{
  "normalize_top_k": true,
  "qk_norm": true,
  "beta1": 0.95
}
Below are experts of layer 2 (counted from 0) of a mixture-of-experts language model. Rows are named router (the router's row for the expert), up (a neuron's input weights, with its number), down (a neuron's output weights, with its number) and show model dimensions 96-143. Each number is 500 + 40 x the weight over its row's rms, rounded and kept within 0 to 999. Numbers have three digits each.
After each expert's rows: "gets" lists some tokens that make up at least twice as much of what it gets as of all text; "comes after" lists some tokens at least twice as common just before its tokens as in all text. This comes from a sample of Wikipedia text that the model never trained on. Tokens count by the router's weight.

# expert 18
router:485419420460503501530524571464574468602566521497477502459521516517415528499536511491505488524455508511538541512496537535483458487459488481483487
up0:527485515461547600586514511430488548498492522490531492450469480497530490524473555528452531538517437479485414481528573497492568481543505466449476
down0:563470504546509508534480483545492410432497531522558539518501491514460465545465478522551522447469519432462537527449454502533513506461532506569474
up1:452540516451433502447521472527575505386529468483567505558480504498562463494557530545512489495527586445528461530423489518522468499514481525565452
down1:511531526494563558464518518497505495406567498457484485475526478512509480604457549520536482535443545520498534510507601470504522458543538518509551
up2:472500579504515443579450506567515473522450446524491504470488459539521434495489485561502553488482558578466505545492455496532555512496589542524495
down2:474480529538480544446514549515439516555440511479521437448511451525470454508554437510517407583520510492482535523517509554509493475450506511501540
up3:484462489496444523437553488507473443560475583521537455445507411511509463516529502584492450549480476423462493453543487521503424441454477482478513
down3:515474449482525509537512442514453479483523485474452505459447549509407499515442505560506466530472554466534549518499494512537524476506543485520460
gets: "1", "2", "3", "4", " (", "7"
comes after: " (", " ", "-", "1", "\n", " \""

# expert 10
router:432461448423513500539512578498532491503531467502555499476537561516480455453573509579450480595465470437508488492483510472522457543424489481511528
up0:469548553497516524507519513521470504524525505528489565503518447479505515512534550501509579506488454445498411516530551514456508394465495470427490
down0:495597487485496581480503522516513539525516491501533521458536578479535440517509597566523469469543443515563477527396501487583468465494510465525517
up1:499475529513526493543521524471505467465492502507464475444522487514500506546408477497613493486496468495524516478488550516537502480519530597566504
down1:457490553529516455512548555563428521499482492492551515434450467472462444436505519453443484455504539550539472513524427539410488500444565504513510
up2:509473527532502459477556523472493539504422484499477437468539479538529472517571463447509480463574465540522527467512444608463489539444525426449439
down2:540524536478455475521471436460466509595528562534491525521429507471360475470454549435571464555510422517587459492493421501486490453535549471518461
up3:515512505539533450467564490486549421460505525547450432477445541565502565503534516619493462531461516546469456396476491458477595414489501523476485
down3:505457471467431525592516497387455563511465515441470530484484517528465487531452396529426502476492454540475529583491461512467476519515454524485436
gets: "1", "9", "0", "8"
comes after: " ", "1", "2", " (", "–", " $"

# expert 31
router:433559460452407478488595542532554511563462486483518495563549453473531527443550497483482475510427562484553488567544538513465450513404503475539497
up0:533521510550456497472548514534473527546528544481531458480447494479488502501586484515525513545449451484488454503555520506456523524486507449475572
down0:493507510465489464506454439509532395523452598475515515457547506495475488520450462514422518548528561467472505496500530533507510508497544518565496
up1:556462502571498517505571484452522503482571529489560480499554506484522472520509425441524425460421454514421506473504509470551519467457452509542526
down1:508495527519514495506520475498450508469547464495519503587499557464497453522530454489459432461475545466549540470491559515515493517493525478469478
up2:578582512491491523492484499518520493513534524505527509533411496440462487517488487441582469504494584500514492437465511531541466502479530514539512
down2:530485516436546520538557485499551484538471507558485467474448435488445516477529474521471490514508438490498483549432466510482446584506499528563526
up3:471539490544444496551475534470535422462536492402481466498478494480498418462508509466561497508474457538441400511421522520478552510563474458551443
down3:462512524374513582449433482462503464569447508517487491449537502425496576529376476478491468478458433452490453536503502460537513503480466506501512
gets: "3", "4", "5", "6", "1", "8"
comes after: "2", "1", ".", "3", "4", "5"

# expert 45
router:488513493473491507531555557480558475477512495524505553421516478510541473517480566551505468464441527455513519427468534535372435522504528476503501
up0:512471537499519527473563458428522509570556512524565497436530524518495509569536508464512510499487435430501459550495517515533532517458504454506457
down0:451489533476441549430523476573475431441445548477479485495536509528417425520376528517555478532450541502467540480497483456491518471564474561487515
up1:510508543545531524462479527465472545469503491504491480468556443564523492454555461511416421524492477525492493498470526544526486496535534502513478
down1:537469454601528516496516509526395511451486426539482488434448463479467510459491483437498506442514465430499476506487500475523489520518452470446461
up2:447555523530493516520512607513488514455507472511475471515454533421459462494572511500488533511519504509572513464480458478493435437410538435488542
down2:467514548501463554539455487525538482525455502511446521509511493528517530492460469455530511461558502512494475470473476585516476519537427438468431
up3:477574466537503466454469506453472591497462484496508464459496480500540486552475539461543438536469524537517505465447464494535538480465561552500545
down3:544487462432561548510489548518474495467483532548574495546430500555452493477493452519492476501500494508484474430462538464476486565541486463468388
gets: "3", "5", "4", "6", "2", "7"
comes after: " ", "1", "2", "–", " (", " $"

# expert 73
router:506505463484393436481491508509586510521486520516495545536572462454534503446599504410501479540521421534538462487526501517454463453496468503521573
up0:497441522419463512504488444504463446501512497507512519495565424488519607468352464584477565542467474474492467495474497409477422535542517449434494
down0:501524531464465492513408586472465541536512535457540463450492457545528539498486492566521478501424500525522500492511549589458505503476477481527500
up1:506516489502512552467468451523485471497476483575491517512483486503447502513616588477458522544475476523550413548468445600537517426494474522506514
down1:475507483434510528559577530481546556510489487472494485464565482453531540529475544488526488480499531533523539459521517525492530547504510488524528
up2:569473542478526479466482507492493477586473496499530504467450515448588501507534564497493540454451513493460521477567592530456495561511503503487468
down2:475529482482449500556426492503528480446535440465471583573592500426477444505506481483596468420594556427508522510445537523556481450510539499585489
up3:490481517492443526460462475507491512506503469483493488596485426417526515494548513467497541533517541523497510473550528598492477462476522505483495
down3:524484475501471501516474510542469479456524520516405391537520446455525467547503501519527480539579460491546426459517499472505542468458444489512471
gets: "0", "5", "6", "4", "7", "3"
comes after: "9", "0", "8", "1", "2", "5"

# expert 29
router:533545469492503443508570559484477479522465520530494503512570466507540453441477415447481472498443455525501517513530613535471456475458483470522496
up0:520509473542516430551475517528493535502508492501488463492503587544451476385595450462499508416496473538499467462602484487472458481512465463442486
down0:472543461492428509507565572495505459483451525561501549437491419499497529613473575510518561488501426501499458463559589507499498500504479477547429
up1:465514553467531588426530521485508508548551495556495494494544466505511496461486484518547528577496486518437500523489530565497458583455502519495527
down1:539462514475431510532481488459512511463480464524514505498505532501558473569480539413517532513427471530421490534435536552470461492471486490492563
up2:560512520461510487456493475439428484499452474485531453532514486530521523522421514523479490448484513555454477514528541520513475455531388496546490
down2:533515461517537533507436525445469475603536568447440530461535470497448455525514485492544509549479471495507499475568500524491430486447505527536475
up3:481518450512565475511561508432581477476570421420465539504573521457454459470452530468566530504553456545515464472519485430501549522479536469504539
down3:420434474492517483519559568557527558477524480477546483482461518447491573465478506521486506428462563405483516471494484443493505528500443522478450
gets: " of", "\n\n", " Total", " for", "==", " |\n\n"
comes after: " to", " the", " a", "-", " and", " with"

# expert 62
router:426441439512448424544518530525487431568476484575450524494476515469522460498563493529425462456500454433512560448511505537451513526484534498506503
up0:471464479425476509490554510523490502478516529502488450573485537512481408530471518448547453545485439461498472505471533509466564529505488515496539
down0:516520467476443549499512468429450477512496514419490538491435540417465522533534607570519454472513501483460531528441506484472467547504530450401516
up1:484523472455499435514542532491486456518484498490486499524486414508487529513502515488476510523582535525436560413507469557494569442535531492476510
down1:520467497542508499547504495464507447520475562527520425489497478536524539511459478489487505545494452501554625521485469513491512459467496525475538
up2:498483501457520510509520578526491459520469459524457540511507530536440464430542513514490533510532525531476587572533492554503525518550514508466589
down2:498599556442502519467488484455544468473511433506496570560534460490500469603474497507476412497456517439561517568463528504504565445491462501527569
up3:529544463544509511479518531474508478570551513526510514461595542518491421517520456463473446604506514552466540495442514547491465418539486470382563
down3:529474493523396513496487552527488529540498534511425418378528448476534509533493561493527438503558474435540535463535439504519473597494536435554516
gets: " of", " to", " a", " for", " on", " in"
comes after: " was", " is", " as", " part", " were", " member"

# expert 14
router:486533495447446449517462510506555525530508507431508575505559448502517483449536503504527477512482454510592501502519566492430472458459506462486570
up0:444413467461496498453478528551515495572502532527512575527464529478520543563519504489448473450502538425519488564498443505523432524448508499450535
down0:533425478559512526496555456497512502477490468525494441482403470496526503544460462501478507490536459492473534467424476490500424557513502489514427
up1:513507544455428485489426510487433468563618452413494535500510514506546452529438511534512508474467433498426529468470563481477475471483555459493488
down1:502509464540524520470486513544454574436516524515537557509449474464400533476498513470490469439520491427594502539486536439521521541528483533416476
up2:465495521563543478553457582537464464557425526530536524502591508477444527467488456461463541477504560534501585468542614468559486512521500479476537
down2:479518505466460474515454516567514470528481466497511572459581488520486482584529494560523523472482482480466400494491503483442497526454472531474544
up3:539505493471519516493504463501518450454467440512544521539491522466479486480569535457543486480513482507561521546519494517507504434523480531478543
down3:489496509516521532516441489537492487542458496521476509496506502488563515538499440485580479586555459461432536577452480563585460547505496480499486
gets: "0", "5", "6", "4", "8", "7"
comes after: "0", "8", "9", "2", "1", "7"

# expert 54
router:449401471433477481506595503461598468502552471487493565478495508574465483443519473474501490511467442448539517457469572538433517443485478503540547
up0:504530472425470499576516493495579502502535429509430456467561469480526520499510406557512514530502546502515496456478593477460478490476491439533490
down0:527464485505418477421540498591525484505481504467513499489437508513446548453555538488452442506497459538536421537544549477579475548468514508601485
up1:589515451502458462532542526525527471471545495549490594433504539560388549478484529458516465489452472495503434501555531475425450525497468541551437
down1:484466449475494548519501466555488460588479512501457431507497520512521534523471468473502459500459505526538508526477474458455555480545481560494461
up2:491528483555463490487511491454420582412489558467470459533497532491566472495462506465510468533529489488575538422507519483501477516488534431484531
down2:510550534478485476470532417476544416500489447468533521499581497548498527472560565512492497464495465558436467578493497504456534453470495456516449
up3:479488442484540512486524483513535542560591484494482538566493536469515502513527457513483571487482498482457496527546567526485452490524529445508556
down3:570535511448484508493484461525453489454391461520378492473556531520532485515486501520430475542451467537507482471455532497435512489506534492455546
gets: "0", "1", "9", "8", "2", "7"
comes after: "0", "9", "2", "–", "8", "′"

# expert 75
router:431504471465490489518556542446523462563518528529507608476541502483449496499539535411500527535419433427533470504443518459459525480451513494532461
up0:519515461506501509461524498497540573518484546542516496475427478456579552504568529502535420526398508542449502469483484439494543477589491558492419
down0:485482443497526476544454483498496468532473532475527446507492473476421498540473466497616515541522495530513451551493495479494501506476492505536486
up1:467481445525512528532587469532529492393487502454516494530482463407545490542510497499542488522529512488467484577543529478476544439526545443407480
down1:444466545498428494475416519451487530562507462532535581482485475534503508517530512481490572476507489565538477447496496500533498582535489454481546
up2:438520501518480509469474544491511494538526580502465563556483533552507543538409517519541449473530487550512543489454467517550541550461532565539498
down2:467536437522414464505491420581516479557470505536513513519539514422516513533472446561532492442508451506487462486474509503480535548484535551427528
up3:523471479475545509484415485473414524547538506557512506450559479486444512483474533503450579448468493578477476504502543495516498518512482519522489
down3:579405554465530571481520405448513459461510473496500501481501544563486442468519440544501527577508441533498617453525488487539576553468527499529555
gets: " ", "1", "6", "2", "4", "5"
comes after: " ", "|", " |", " (", "°", "°N"

# expert 50
router:474456499462498509571579540543528454530582466473485513509475441483514501450501467543461505524439482495521556513520538513480511469462551488558497
up0:508499491518528496458536490527573510584543478487479558533501462480467462571495567564549474563497469525472488497606455479464513488519508517425488
down0:514520462507523499479568515471434503439499571464477566487489566551475500509484513516488519429560518475539548536489488499443418476493555472489424
up1:460498472539533525470520472477490487504556454563502507524544523508514520582538450521586577540444427495541463514540449493464496482511531510467535
down1:482457500567457556444550466491515480534515491605538511412528464433526448524526445476469471463533485525545555543523457478508467521519434484462508
up2:530488505551512521445540567500420484499478544433487453548488427494464513476513463488590412470512521538515537444464501556466426473481445498451526
down2:527475511478508522430530464477561468538460406517478479434432506479523520566553490528507494500521534499443500548492479438524501439412520479560494
up3:466572557509500521420451491507490507557490538485550529573511521437461512535479471467556448535533493513487489540558470493468480510520487507589475
down3:421519458532455495488488443469415451476549473463536443514442475457511487519534450493534563475481516514501448466461547483566498515505429545473500
gets: "-", "|", "=", " -", ":", " •"
comes after: "\n", ")\n", " |\n", ".\n", ";\n", "==\n"

# expert 43
router:389385510428492444516589564472574516494554491532484518484452526443463450480546443489456486540393420509480483440448516542481516476409488526492504
up0:497520552468467520491584501469560485428510485504535427515506407504481470483508433519522518462535528512523553522487518529477503499490515542556525
down0:493494462456517496461526514474544488533524446519409460581465479486518519476484487454485473607502528467489539484457433455498542476500498516482480
up1:503511538540527525525457530497506528548469464419547478443502507523467465430538581440479479528507444603421576438412470528519518490480549532516488
down1:539442498518467508631550468580582489464459485508501508529567443486474495538563509505526451555503536455477512492515402503457406489540538489519525
up2:462475435511552533551488478535450564518470557465468497592559498509472557533483492489462430471497523515481509446489523459415520426425586482519546
down2:459534512530454592520504523430558469458457506525529465526494504544455485488586506522554479548462539433498482498496521551522497447455453506496503
up3:480479490541578527556487466561518499523473514518516522514472508478500512499540481534529579512460508465454496480492491493477522480496504485408506
down3:462530523505482551534537567610430524470503552442476521474520563444452498552514514437555505484451487476515545539528409439511549510445510507530570
gets: "2", "0", "9", "1", " recently", " possibility"
comes after: "2", " ", "1", "0", "–", "^{"